config = dict(
    n_experts=256,
    lr_router=0.00181,
    norm_eps=1e-05,
)
Below are experts of layer 2 (counted from 0) of a mixture-of-experts language model. Rows are named router (the router's row for the expert), up (a neuron's input weights, with its number) and show model dimensions 0-127. Each number is 500 + 50 x the weight over its row's rms, rounded and kept within 0 to 999. Numbers have three digits each.
After each expert's rows: "gets" lists some tokens that make up at least twice as much of what it gets as of all text. This comes from a sample of Wikipedia text that the model never trained on. Tokens count by the router's weight.

# expert 217
router:499399492526474527424449478529482474480486584547467413594523502506486478411504530498491522455494527483538430506501517460482461457553573463631496483467556405429465485443456546487509459478459514495490538503470486549421431440450489425459537396498519486551566372580599460506477530513456425380529460543367474512513525511586570525481552552508497526492514460543385496482534600467436540512518
up0:567450678444542505453563409490416473478490517468484496541514508511484499530490614435401455492459475472504521602482444455551436482456441498535434422522451498575485560419545583516530462535498516466542491548521523557536517441421525488500395448506615525471544529532529580511488539498487430506476594565417511476513541451409527459570494470538443469497483499407416512504460528493432489503430
up1:515495644603473581493457454570484549403480553484461535599513496495372474484520474475495504531528376562490512494561390505429529500431472452433487422568545509496430509554447458524481539467496585579492502531424458488525483415455583481501534479514511563514552497486500416485447431442460497478461466518408445558441535457495534576510519487474438551541516561496580521425587497492524557451490
up2:501459485560606530591534537512532456486507470551573547555539581501485497486464465542506531478450537474555529567413512452488461383495584429413544460476495433400396444428443589464455468509502425491508478498523513519484500448519389567412507464487518440478539488475550435568439517532428540439524505494480437591552585486556486497527485496417483496419401470506435460466542491561436493510599
up3:536495500554541566482521548444543541487507619640552508486443427514488458455514475514527543508574498487457628513482503416529432510544541515495538480471496501545536501494479488424493447519514506432484613557456546397464456506520558551436528512589510464594506421494600495525563513551505458479588517479498537543508578529550573490483394419450568550475533411510421600492527499523492610480468
up4:483467523521455459532470488552513560506435496562482538611499420512489513434453566457427457454498493552545446598585426411530388537570513484458516451379570551543541550483442480556539549536594488514470505515432548521588549528443500583522533523497499408606450403537445523509412492488475475441495474583430459540578504460541478530476519523533487470422528447532524533575523578484467437474499
up5:521406577477448477545544458502463502446448522546553526562496485495501500404498484478459495528520492448433444479526483418405493572483557481536410342515534516458433474521489476355496493437394509597562523468476524539484540477519433530551423459505469486437421562529532525505454503493433586474558447615441491403520538487544472529486498471467590542527514574461544436535520573500544470519423
up6:610443461497596466450561501558581469498349502466587451497539492472500466498500474610553454544424495506542480580493545439410452518503505553502524562527486579558521485457529493501442457461448464486475558455516605457546527446500554479434440482497535567559438502488475560494455557545426486468472459488534558473594559463423482532498517515531598579520556476493380480491573592498522456535429
up7:533508413470524563423529490525501518541465487506423503575511475461460492422484476470435403561495474402463442548533504436531520428562474490485535387550593568458516535454512454496603512571499482510466513480445459542514525602469465473524441495483482550407388452587507506508482510574668536610551459499454539532561477449446490527526554477469587598423517545488532541470500542495495466504537
up8:484541559542578490432482483471465462488510427536461451551455452519510476429488533468477407552435480430516471420395523474555571448459503430440552470596517438413545426513536490527506384467465455484500534538454401556509553481595516407474542504502528469552480576542497441491581549472460445475497556452477443521515379431512552384423504495495444458565440548571441423489485448515493503488494
up9:463537542524545504519548540456423398491545480516527429362483537501553606475458502450448484537538484541532516556441545491595614506467577495427483392527508493531433577371459526472460487522506528486509505487407473466460480544409459489415540541506534453432490496463545627449587477559450579444503476491511489485444537514464516541508607538473527567552513521534536554497451556555505451428526
up10:562399519595415444457501476463493480603542580432540574488495538538494398510503557514489465517470521504518479531464442503468526444436511531434381445505477426502477562550602459490536527512518515549510532460535510550451564538467414517562554486455435578501451546483492457551452492472523501567512632465451445580501515413480479399520503520546569520431426480472590427422538517551551447429508
up11:481470486443500505429416513518572450444528516488422466470452471500544453490494502429563536588452541496457588485539515566451410511452497481440454494419479471587527591511493566472532473623416478451562616417511551460604470429532496499547569532529494537552632468426523596473511468525562503510441525586512519477578557540477496471493442560455549517500520413467513441518519505602511487477528
gets: "in", "on", "or", "ar", "ic", "er"

# expert 120
router:504528533584486548441526457468519419541486507555552481495550574520442430399423501534492551430470595431537515584484576510606458409527515432464519492512533501456488492482503530453480475575480541459474393494534517529504514460472519523507557459508529470541577379541538424534529550518435532472523422588506576553592586463477553514496561579416480603388422504508481490494569522525546482544540
up0:552428458544499453477547529476506533537478542396542526543557539486481532540443495431577486459432571403476496505501435470397483519492420473542454474475470507509553573542540478419583480586453512576523530441561517516512578411463524536539565478462535454496476517502455453542563486596588475439408526494585450434534550563435617575508404440437490478472520441470489542518513528405495460468429
up1:536566496544482617493497464614548500510532513498469470479376527490553524389493460408451483413510467467495483468541507406501573566481494488504497526436514348415547576512537437484564405431458523484551467542578515522400439486546593439434535495463494486455555517522536530504417528528434508497393481521524517527490564445487528451518527538465607500443487550457516532491524424507525477424536
up2:488518509485498517496439514463574468470587521546448519465493569579414626559467485514491576509451462560540453452483503498507457414433540463452488488566535606485622489504543463504492518553515527467470479540551383481465459518485425433500571477568481490488404453429477508520544518492495510580498439496577459475506427540508526512483372479378557551439487461542481476491450481440551556429640
up3:480456588472604482554450600488548494484398542509584543507549458570545498486471448501488514497534445517491576493512603555438431461600491453530554498472534477495496487519467516512409541483554464542511498489523455483514424497566507523482461530539416520525472508388528483482389476528436478480465534431491482466394448454471509461633445517556472378513510438495444460547576523509608384532457
up4:470492467497484476520546518560376496446476548468560502545489387631497438484461531487549449519462509562455514584454554498472443494433517485495477516499515554487569560505535476468486489531495466480560589552501446544529677427511461498499449485528493594589444546623514480568527416448485521416429472606457463476449468487551497516468398581559510566492422474509518491513474579493513495459464
up5:519449617507571510526526481540571455478555506477477470496474468480464466418471475474564473428480509530581588495466544494386602434531538487492459417480470560379491584617511491529452548579486537503455581456470528486547605550478478502459521440439494529539419443483497433512445519498437477421542560381479500431528432525498421447503433494433536516503470494495531521476590566516554419458509
up6:549475487556531442440502489512496572525545511512411557475516439491532540527547531597516568505428475407521522455459529431530420453475531381462459583536546494542571510551467461502502436500476490537451549523519535525417479617574513435507508417504502510442483451431450472469527390525392461495581478527520548501534580594470475532498507381531371565424547532519544526432463471440517458483463
up7:416507485500502482542577501494502423474587504475515554422393417507532482479507404480462508534478534468512554606505500440475507521471428426471458542461521458581454480432502502543518517437429521550555520378518488570471551474638623425533472470562471544586469568549540414446528505512570486533420541478511411521526484449514519593493490507541476530469475539493613439467531449492544502466420
up8:474537542385559404430499466432490565404429413449495504430482386490443456504473487461472611490466560531507489544531520567434520512471576539558388476494423524622495517494492519500429491472519493552469470498526615501460486508433473505579557492479540498482463493554575505357581556501512439500475485472481471479401490553537499407488492600516522453484493466534458475482436544488425537522482
up9:567540447448523423458437568430488441466481588559518432559507518522495454515577516504488440489506461565496487395533586486411513508477458493484557446476484528475400446386454559564435503435580478487488434557548487533537410443514510451569559451587441469464432501523597520457510445495519565494483550472415605456473526490543499527449454500482500560598538479545456429473500460485480586521597
up10:465445517490338501543430512522487584475498545631490480409447466482466518507495507503505509531514528517399458469465450549448464515511570440493492543531489474446515469476544412491479597554566465500480471508492521549492518526524536514628671508494526580454450516536536487457467526560474533477500567591474541494504522483544515513480490389588598525470507450544551498393494408484415528500581
up11:388546522548517499469512628490477470486521461380461550449553518598485502432537539585400489497469457498579422465524440536408470522537548470532508624616437499576504498529479531540494541543489553552523424554399483432531481449502555464491461542422438425456443453547463523499501561383473501467533533561537545532536486505618526529540488491479529562501540585501479512529469540500463491480546
gets: "ing", "ed", "ly", "led", "ted", "ated"

# expert 165
router:493552565582472513493476492557473419501502455541522510571503554449476463489468458523469532480407602431522500524611509491566471482522489424459526499548516450467539557493490512446466485565426557472479488457556495493504442410512449433483501516436534399481552382560544386585486536541486444508491445612458521525583585581487599585503553482434479628489454502503573455480484532554485517514576
up0:497492375489503516520555515507527556456528446549598517572508596549453465528498487558494476503484566558540583457483431531456510579599387509405556448420477427472499526537469483502533485527507437494542487473467498555499561529426489483566496472452510506556419460537459536482529473486526422599480404455542488520590428450483459539429476434504492635441570451433486452453432561543442468566470
up1:463482531467592362482576509401529580471513506492502499472468522575529561524503491495618531493558504540551533477563522513472479496448509543462551500494443533484398560560550437533450475422458474553489560521440537448464466449467469485446468521472455566549400486490469434424560518481565574553539455432547494565530531515545531396494485518372574529489536438462466442446590520437580541423552
up2:463529635506530459631536447494497460490462531564492572551558464488593466409553475480457446477518523459517591427491521527499480467439490465479580515537495439478441504495413560560513461530500468476518511555524499513552427462558502477529485492485535493484532512614522469434518517488511535407504617533372594423525497397495507477501406549471545588538493461411458530396440460451440537516519
up3:510456495481438574515455503508528474512583475514501489536444574469575594494503542475494495452383503441469416508515532408498518457482465469456430547436596475501581529530466536554562507499569427483387522509528419555408498491493433550601536550528552472505470532428462461530583511513501519372459495518548571405533439534529484495521572435512479631560456544541451491567480426472562541511454
up4:500491503549511407430496477484505536548474460441440486466516472475460469537547481415507471493438510512487484444545493449454545465460536500503470482521473513494488539512561479493465512456456456481460449541434576475558601580487507415577542575452380339519523493489568392542443443568495515527510519412501471505408483565541477493448423503419551445453408625460558508468420541512376474462460
up5:593519442467463517493575500453454440450594584576527548504505435579483480549430530349467414429489546472510533521522524363468440592505503542473502415473464416529616509443465491548463503575441496553430479512453526588570521444479458516517522481546579440536543499526427530551488472452510422511548555483440471460486478446500460516525456495472567529508535476582444579460510594499523506496491
up6:521504445412447532538457560491505514525501534495513485488510545520360550582394469573567540487523432544531437448531448540507546446533497478472469519386488434556534569587498526558487531395458477475466426450437466531552448543404474526522480558521575510466487482538514514501537465465439442469472529482470523517520570520491491540550528443539539525475564607625648473543573434509428444439508
up7:548497470514442439512492492521488511531479467481536510486502478458510429470408521551568616472529478491536509490469579425485502478485449425461599542614498397523540548463434484467564506572481511580564423477515574517537529473518535442453519450505547445470519625426512500461497485437516351473414592455440489514538463506407512468463501515566531469549398544494573473466530584544472556396530
up8:527410471471461477547456479532501465518590496585520503492401498480481422553485453465506547467552423529331545521538469484580442551490482526572435553542502577553393539458473484462503425508498522582368491603578472528453511480511525462508519502476468466542490580529480504503447451609557471515535473572472531442499505473460505553457474531535520531516555482506457432493396506466509613419405
up9:401540520428533475545535422498600555457530577542509438525451554472438534585459458541477474444541533542527553470389483468420440477517541489589461581489500511486559559439449516501419575528473462571481498507626502432541493460502466532513505454440496525442480480414489532557573597594423458396467522491496589500531457537406490528459499535540502402519517490434561483531543568486540443478506
up10:612450412515559488463480528538559480443487427492618426548549471529480472563536528475427442501522553442447494471516479426537471519527575483530499478513510489466453556561457539459497506585445511507507534543528538470552444445612456498537501457597452559546548453544543505446520469515582403519470526574493549535397504520501537422563563486512383453488442360466476484521525413585569500517544
up11:537506611429483524438486558405471495535522552509514544529529531499560530451511463442532420594500564492503614587483450553447491450603536406479524431544425499561539485499476556504432455529452475427455507470499482444553523547527487495438431505431508572428523487506461456444548461505463539471454558524456485525466473511500389437492508509497539390403534442486346522554582454485461429517537
gets: "ed", "en", "ing", "y", "ard", "er"

# expert 142
router:439427540514533495447534448474465452621519380490435534531591533491452490435445492555548506445505473440493526562501537496463431517549504363578550388425510480424436492487442511519557456478457537443594473475489465595480509471504472500404451467465564495497576468502524439533490555511408499485543462484488501521565581516468555544451566558400490512436460452558437428459556527593526516531498
up0:490464520516631477457438497621581468497517481515372447451460576520447464520446558560555642484433534515548429520508498508544476468506589499568603455493578477501489473488428563490425524554460550483539436474488487495499428457455483521468476552496521521477647460523510494470463499561433517512587434546444478531521543534536531519507471472453437536482480398555375470462482490472477516519576
up1:485498436549544540518394624483523546512464571488466486418456460539485475513423600469487516525472512580458506511490530519454532477491628354432502447549483519545542504390490544540509498544476420610492518456426526477444444500471471519500481459530424518575496529565374555573443479476543560469522481459458527493500441448549511479500381510444510532455461508483436536437526597555576489491471
up2:424458561490485436533462518529489441549536460504617493473525491503426449479553457550522544437535467414556526415497577488476484506505439560428479592418531523440470513535474476489455481465388541518411552580444478519535491549529535379483550394486442585520549530490497540473497512474522519540484492516518483471582507583536467509502490474579439492435383487556507476489599539666449462464475
up3:509560412603546580486505553575516447457478497465463579521507401572421482523472507487529369478498478587456427479437568495483518487428486478553430471478531577528484390462529524527541461479514484502532524573484555500565476481520573435500383510546475542530482469564467511424419501519481458429518483461484477455486486623535603416473523528433479501448485490497475594463437481526481417509386
up4:609497460451414481417559446495520511427488530577593466501483441474435463419521518418546517484474543395427507520608494576450482488423514475412580504455476480509484477532579420544463496434491494358427520501518420533548555466490507434489413515490488466476620546514530429463558505481489503509452550492478496450403524501503537542454471525581509493474497556499482442529479505619402473506516
up5:540491550473427503483472430495506436501495447525443639485381418480446510438491529488431415432538515458439471442505505412580457482544573549611643507571504512487474481464458461543558486460502542531534535530476567488533566456564650449583520417489596542538517498478458551507486524491509458539434460496498434451489456546476468529475517485536467533442468444473557578411523499529493535466547
up6:509530490548542446402434447458466414478517503458449516468474510533512465499493468462489521523521436388493445518488573490490537424481476524473563431451507479567462571496483496438460471496565467498460467450530523486384572506425513493439502451493588475470553476464507569427505542562556477506434523529599495500614474529520626472591579570471547523409489488394519615444527546544569433577436
up7:600507574538519503508430482487489475533612493505506529569417495489493477497424421485563498568513502548542495543392451492402605462458453482508532519442497465476441443477478471523499539556486503467504491605516522432566424466451470474461544407481503574533464590535588496386502520456471435475449530507525470562480616475447467484489501509585452466447515542469540423528438425526526356496577
up8:462514545532421431419416498477473492575481589433522522582503483487562531499505522518525537474446487494465565459418462477488545421547494432486531491536520524469583509505444495426578463616562584534457486544429433556610442527509385465551498530482502465414507554572529558585504532502531460491506529521577538562473434486389500431496441535474447463555547538519488447602510568415477466431529
up9:492510473457399352431450562432544426566504466481544449540490505436436588497521459423462460559488569525485519419478554501527610514561547455423484577414403450534471520472475562514464564497456475522594500516558538520476492410473521509441447605445456567475434521534501492518472476547471473503482488484516548500512540562434490460580597471598510488445450497539479524527582541508565504465417
up10:519489516567521456437587524540414464504535453465544559482404432481578480446533480498463462528414510423498521566464521525394510594515502576466542498422505500466423544532471512534537441494469535422460535447555519513468449565595586429485567491518540414489468463558573526516489504516570488495446469438586523475487510452382617523534555505512552539602491525496496474565572515503538500466358
up11:565534400433407512531517532512485491499461524530515492538539464555546470485503500527475550454489563491427470561578477568449470485452647456520572489516522513481495575523396514593472492442518501422533466502474541532445467543493504438420427415533471520503519545497516467524577551589447441552554627464491556530471603496495496508455548432468485467446458526526440540427510504454629553619438
gets: " in", " In", "In", " after", " After", " during"

# expert 87
router:477433517566513486521469461532381459536525494513475423502497520533410475406490434511495514518492623480529451538512505425578404530518563462515551477512527409467512503496537525441461502496454507435519538506520473502533518513484343462493491480484511457516494454562526506584452574590472438432568456639392437584550555532579519522466514482515474540486518492560538392521590592534461511443552
up0:460496529480465493527463461444460536441444561483571511484560510456456494576571483542459469513430506484527514557469532536464497468504455421521556467554535508412448429451532493538436549451482453589585558495414469474413498475498470510490560444449518433446565524527484567490484423522446400503443532620381562552454537489636482535576487496450442464501481557572446542623461496466452501457583
up1:501490609384583473550529504403555466568501481455544434500389489502524438483469503449490535529538516498463577564646493423506475481493515508492450492471441515577548502467396448557485397473444440525491474543561513531552446592500432470462453550482549499485542553498541563461415520495412457561505496480453504426442513603426500499545533455606534470545458527489409454451531513533493509473431
up2:602563535537498459502495398530436571549517468581524581565545463508477535506508426434460459509486567489492577416472523443532479588466549579491556551502600476545411517525484516439460493484464505525466554508471438508421519470412491546582510555552378443464563462551536571575423483544536466527527458488486548495588536561525471583525448545549532552476433537428489528517620526455486473464430
up3:466479489545543498606491518485516542508522538591532469418472492465524510517590603445523479526537430412478568456494510427516391532582544458545458484423503419496466492488576523554477477436488455481487516547547444495493471554509481569479518504405529595460527579510475477517484584493433506487566410460531441474499381458477525442353437417555522554468556461574493564453451464406483466484472
up4:567497557447494562413557475516446482506491464505495485550442606534402358543588547439475440497491506429389523497458492573569501474532416485462439508487496483485530464404536484519390509488524494469446610460502514504520439457518459517541449463380462481546535533528439549483495526576548448570406504485523525486448562561423601420526478458501492456456454519440582447476526500523428483495466
up5:446526538499436475480409540492529560483541452509458435474590483491502453524536516497509433565417542435486441420520420473530397530521517505494527514560521429487553478381457551491478500433350569466585506549503616454474455468547457547468591589586478534475540455472406490510483529490455502445522557573486473520544487504500506561426402506532535558470495472522487585423500514583541571477571
up6:464493516527511470521505484565544396561500532491519454536439588541408514528560535539416529470492496528504513446533518541509492524496641479519610415590510492439572439545454489467427462478510363460428488549518475554508461592524478453500534523446507526466462464516510494506518539578519471414538510491457425518558518521599459561474528361493503457443485472497622411600462539557441511535517
up7:492416456494459564533465488597452554555529521509452471511562518485496369479476478434508573499410547478518481479440579517586458535616504455516536459513546534421442488500472513439485486491446580515433509463472475506488560468512488480403546472518582377510537556459481462583501490516467445436528481559460508510555539500372431499410573494412432475516426450562452470509569421519428485499583
up8:524524466492524525427497453587535580485465576548567453546603503489476474493520451545476467530597459451491389494437440483568504496480491547568448591511540459561621498472468480481464494514445553545511553561506485565499500413476531425506431509488501519426452417509450470448492432434515480387537524538482510605566579511500457600532425498419562445415563486519630459471494475477506531483506
up9:603512447636417444463503541502510474479482464495494416546536520522543474526565517520486493487515520476463533581535521436552535482433451338471498488552527525425462569484408556595414529464561613510474507525472431415476504562501425480454603478613573553521444468527496448505462436491489492449549473507509548517469559483505499614460474426498533560448559497565524543485496545557494495568485
up10:505496576483519530513643447520457503481558554537505557500510618494487553391477586406535518543553469454491575566482522561567471539463435589459512451517585459484537557552491503546547599530471521502478549458451429589424466475495468541513484471439432555426538569637541538575460534538499565445460551463443444488462446487434523493531478455494501541459552501555533522453580525589502537481501
up11:474450405503443481448435447401442448473428511484461465462511478518452376468549516468393418533511534477543546539547447477546448566494588519512424545440520570568463498446518548541517517494467502500485458354488535466459479560533509509526557489529401560551442360508524545509529482538494500517529479494376470542413545445604530411498475524498459494471420482468476554542556583533514497456490
gets: "n", "che", "yn", "ford", "ab", "á"

# expert 162
router:447502536475488519511474430503417427558497407536414492521567644520439450451442518496616493458506499421540517558516579525474457514491515443592526483472532487514485487525437506504467438465428567407621448430479410544493467493530475481458469540437569491495608476472465452570490551530437513495547514546489541468585600537449567537434537578441507501427462421562489489491502511579509543544528
up0:562498516395580488475492503487472553517457471564393545461419475472546565467476517528506517511497556537575566592507505459484582514538516401406537539494503481450358539473580421410519501600488454509446464506463452493580438454579500472405596516534504595454560526520578474537504469486528410546528477566590473494519392467488504500504528474546472464501487530470510566551431474461460451549534
up1:458521482570443459493468513525446530472517431547575517511556458468445532561570536528546537499470497526449572471451519461634471550448557455503465525471469569547518461484475377476504477508424558462479577562654473582484476389472542431490560541486524498528449489572493551468515390466512509443499620478466484516579447550425452571480492541524500594546516553528453531523600541558482544449483
up2:556577492419500487520462520465551580544473556521547492429445542499625512507593491533609497514493550539583485610494396511477494538550499500473518523533528482605436528464477540384470526541549609500494452494487474404551508487457479498479394501509550454489420608501528504527475526514520567505521443479482493484521608453472523497434408538308535452509502503520456481537497483489514479553492
up3:563534533596437528491520506515470490484512464520490598506460495552586550601518459550498486505400492457414560502496539522546574456498509518471532466481580499418581497552534430362414409520480496484418512556510441515532471498442429421543468582462486512506476493509591585530533455451502484469523515441519486521541522548490391491520377499360539519501492544478526440479448604553470485492427
up4:568490482423501499561515481525369484488417457511502538549476477500495473448401469474466410498599498509454498412455523460483500486471545519482543456425463493499630442492470446485534378435470513518481511497495455520469441516586526501486559436583469495574375409513513534515488581450512509484530501493509540487535429408411458602504477533560443562483499549462553465524361491442437424478489
up5:557483623496588462556501482429506477516507574455508497568548481504360486402486556530434466533466493526454506471518511458608443483501459525500611505495539421516426417523498422550432515462477533474498484516514467468508506547438399430486463453640513504462497546491493468500458429455395516545507551535429458529443568610515539542443523445519529478477449502505437547493556431452458400525545
up6:496504450470427516357517457564524534484523521465597569579482480480537606387436474468524506443487513474474532490516405581422529485466552506452533546470506487545358502497540461476473571478526470477405501484497522389540593401586503426471444584551532532484478488510541471548535544479481451572444469450485504460585455564445594582553473537488443481557571506522456496510522465498494514527543
up7:428438488521443561618487545435567467463548557587458517580534493552603495499524519491465468488522460451522527446442475448464473519446502480537549416445576393576545511551548510601573483537472545542463507427510432481465516545539519491573499489573419542435580502509560485549548528517435473502428569509383573429484561513420471565438525517566454490483432407533518480505483557558470466525545
up8:465533507499564562477428528586540536515461561461538515512552504452509503544483566485487514521604473601546400504408469412472510558460450401520530555545474450461501601453546462486534488488385555556499595486521598465492505555534488510477541510515513452480554470393466491525542534569491635471493601498475580569462502523506462512527515442471454514448442468474459585489568405436440481512409
up9:522606402500508521441491527534534530495497517501494462490504468469471486549547539445460431551565494635403490435458505430487472527500482471599429538513469479522542585446498492446471546576539448509456519567564521503438507485575597516453485486576475518507507527528452507490483545671496580450556567641438560500424507449506466542558386462462491486443463515480500561490431561523568505539475
up10:587455521512576466537453489466414459538511453579506540375535568502538552569474502386522490441481434492570566429505416487443399469552542497525483493598504617455574554453548480480475497530478551559614446479553488580525452521526502527535525500492464469522625429494484602511501447500559531433562553553548505574449517558497473561438498459512525488527504473491485540536556477410484429470471
up11:533507458473544496505512467478501431465503526532494427491521478397359556550494590453565442517533560454472484430469441584546508492528522521530510509547517475465482480437569469488490555518486494526540493469387500482535516432562504590480432578576387482403525550409410516475444403452476502472448494499426538524472534515539515526428610479577461475476496577491382535581613516563497496503496
gets: " at", " in", " on", " for", " as", " under"

# expert 24
router:450531534536438477504475513509458396494507460550521492489530539447482461412425409456519522504502554470555498542542571424548497437537576450450570451449537556500512517536485546442563510496522544394610486441556504564511556498504417488459565504483513410523526412468594460522422545495509521515567490599467596518512533501492653529486582537396511636430466484494513511484542483529489461477556
up0:489464524498499517582444457478551453444509513541532483455595520432440464516508532639462542619422595505552509566406447497385514476559544579415473518596547589537499523493475528523453506524511462509481485478557500535395457443422441505475512492565616422539543471466397484553482423507533460570498528519498513477459470447426577467524506542528518457540538582524542478538486584524501569499494
up1:617515426520368493605504472501428433507540540492580452506505453505493442419508405492541534479507512491461477524543513455558545507488575407503557513617471400544468580404535566453528492527490484487512490538544488421480514504461483435469469505474544422473482518495422543472475495411528416488513476623474568482518511440532421510498487571469474349464523467559531553518455454451537449558500
up2:489494551432487505539523472493532459527485456408496522482485591617515451469446441482493523596569551423419499508428575523457384494632450458459435490508429445413551516431477425509516456516547554533429476479527498508506621615541464509574515408479489412520529479428562504523494580542573586481505527538476423551566475494439566557459518448464556510471529526492548518479503496523441479509496
up3:510514444528452516526468514578564482467549406507472570422537428474487553518517535486531527452524477550568401429528583430455592524508474489529506540482540422541477503431514460479395593474509492549551543573603529481550567417385536477488546460414560399480465505539519502512567479519450570515481591476581413543530517492551635474487484537538496507519452529537544519429534514453511537401495
up4:435525487507539494542486460461409511553521407560497461542629480447464492505477470464562571449527517562563521541513571472529499474512535503484507494439481508409481561483509592426462413461499503438604424504437452548574499555496500481459493519480564419589553490593549492511524532525539397512528420580474446561435584470508584551452433606511422504512479438523530537476569506538382512538503
up5:470611474552490473497458582480476578514492473586579476495599459361498504597512492529504602444588543507568496507510487426541527495544496495517469459514405605493493552480510506551584449474494422534489488437494523432480507511468568527435534498475520463531512483538537438413545591331429501519454528478559502574521498500472482531462511428508478551538466469499504463466493556499397381503551
up6:492436458558397519465466469453475513457590507432521415466479464561444381475549562470553499526519479477557603512465522544449464494504474438443448506495396426537484484537579444475459549513554505428531454534451563467567578511427523549530496544419508488533452520498572541466438537471509416593563471565482567502574503484437501458438485444359463444421533440439514604552501525498492505529515
up7:488553513469402488474527588464538461493600490606445467529452534535469490512535537562573485521400490427536484500532562485529510522620434443520438545482526421603451539487563495505516579501539478478510548471615468492601474477533432467496538482486535500418529492463463430506426639503516563446537512528577566519432476517511523519524579434479512438543594480517556515584599439513516459451483
up8:461534550463524585484486476489525519510591578487513483474512558477531415526453450469507536448500408538592404508595429539557492587480447468522560488522454535480551622472471455520541500515549451543526486530524488612488512461522562487486402548463540447415462419420463525483503430529518494512490459543528544424548528510540497447456442574541482472545536514473563453586482462673528459502617
up9:545564463436517537526397458467610482538507503499455477574447492434584486472408565436550455551491423438450460457456435472508552473562471489523531505511464471455486530520574584539565427603416494510455548453470532481511411563488543480474546501562455558461564495407451504495475591501535486481522462393545522459457496412561569460499559569547476549453500489455509446561591407474439509578517
up10:431510525583458508557560571523499567475490426500435508516516578431486485456474476364409503469497468458540504463520388577369458582452441517476470530421407480433504436509435465518484601537548567498526527479513465456457480491480437552540485510440480478480526432481413486495476504604418498519523594571478477516516516482550542473542479382561452576492488471398483530519569471486441494539458
up11:482530539584511491442451523448495526548459454604494541501498534547464514464569467420486552598550503497519531508461481428473456388460551603437501471563476559450499567554495482471519431474576494563531441499462483460463461483504454583500540517562405493433483537540547417518577675436490495524534401450529498545505493552480515422392431466542461588461570528434457482511417505507470517522487
gets: "ed", "ad", "ab", "h", "ong", "ah"

# expert 71
router:502415382536444530528522476554503503524540540522444456577542612478447445501460483462512525507497490497500433567579507453473411497495521457471532519477537425482526432528511555421493471528494474485510442475555467583559539521398415508460499495478526423544519424532505460555426577528500529520560468596370497533602539473618558589466613481521472469493443382544526424493482475540508519478545
up0:435446473532479547493569386504456442533560490474474490528529498456515455454523508521573572537418554532563468547514484583498479499539499420537491407466526421549468467491456536458558436514518477466486516425464502551459450458449544438441526511450572474510628464476551474539385474584568429394463507515472487523508455518603539558507544534549410556493509567459391526422536530578432586505453
up1:515481562513471535499544540495571479461456489447543468586496619453502460548456545439504596532441523495504471585440522526509458536580560459433527547576449525559510425548456466508489529405465475568503453493526484554575561523554467526514472412400440651505560491449478519574437593500461502524500483555486585573542517487449476568576476409556480452505502508493447437519466534546387469431492
up2:451432461582501577579577498453562470535534441494572480487490511543559556525447518524460408503426491550413490499479477518543476374516468466499491498446473461528587548504443527492394493503511435504539502623557508540454459567531472541479480536491578488395488573471469517504494488584413589505496507536455599495502526446489449551588461395500630517479576483595498496462561456571480492494527
up3:547504490486509492522521545570502533554497509480440421514485543522455494454432565402429544608498516429558485516598475510515509498459596464399541550440588393468483576440536468501447466479461406470396567481493507529470462546499443544515496499495417465423523525502522493480450514501538432487452477519469435477534567615561579461531535529589552425521483513617456418492569590440483474543479
up4:445494436482533611598530472488423586448487596531557445528486525458499572478491513513427553422437440454480540571599508494493516491483511541579564480595633595471531561540582586517466511494486486420459458436386503550452457539465516512450491485456470463518534470533534506479537502501565555475564485507443487529462460457544473579558509416471588534587512505441433528529500514516578460458569
up5:501471525514534418573335548463391515477544547474595572521498499521420555442573422575503476520416537528506547521444596522443543484436517555524511527551516448433510555464493588510463447519593512496540449479580514424426508484465522446555529509549461514507428603580526450527543502407542513451562466549498474529470451548508521440537453552497454621498518464437511430501489554556494524494528
up6:459467469398389501493487529470439469597542488474574536455500416471534494453459353457456522477604545601472484492495515544508464577557476457479445490461461467460528522465528527489520521485542527457510487470505471480508682479459520484529571519551595490515534485491532578479600554491548536466485483411493574473416564472497581485504420507469500507499390490596487514558416524563551504547449
up7:446479506670502478574514463434504492503488497543485492476509453466390461411509481583423528401500442525429494461507452451509477608562397526513492495467519579603457442528427543473541539465479449545466507468554509591605552473467530466580424520465561463520499529583498461539513460518505491457529486542434562513569446472552605535527508492598490496541524392513531478462485524497490520412550
up8:512524355488510438438515454544552490462596530485406458463483418515473458487634495639509422461591584548581532521504540464536467453476468398513504450525514500470453479547505508462548509544468451535472475580468515517527590497502534455401500443500490566453546430523551485514410403532516551481525405525506482533576522406568532520430565484488479518523531519508478583465486433530543479439529
up9:558566474552470472450478545522446406509413442476440519491487524472460435502456540514544489534469453456465595546460514452514393546476435516456492600458455488457470523449502492442543560494411440504517527535480525521505408503541598568407457525542349540570528465532485479570432463454525495436502573601576544449568527509422492537501493408494561489453537527484560513441544442530408478549428
up10:499433495558465563526540450521511585498482479485486605527459543498547444471555505478432508523395466567497576524527463514477465396612561465421495482457500494481467496581549446468507625459505445553476528435606544438497505556389449550527491432433446520523467445561515489504433447487531504536648511553589515523496506538559495451494503458464491594487399524481520497503561514472626533481483
up11:625542480572607517502506536422508503514427504478498534422587462578579392535466414447413380578484473487581435470490493465589442484501519467547559517539507573516433464483576493515529472485594548611502519556437481532418542539527563484436464522426536465523491423483437514408383520537549501503491508504518454599465528474500474484456528531491521515490543525480414487481483451457491497464479
gets: "v", "á", "av", "č", "í", "ens"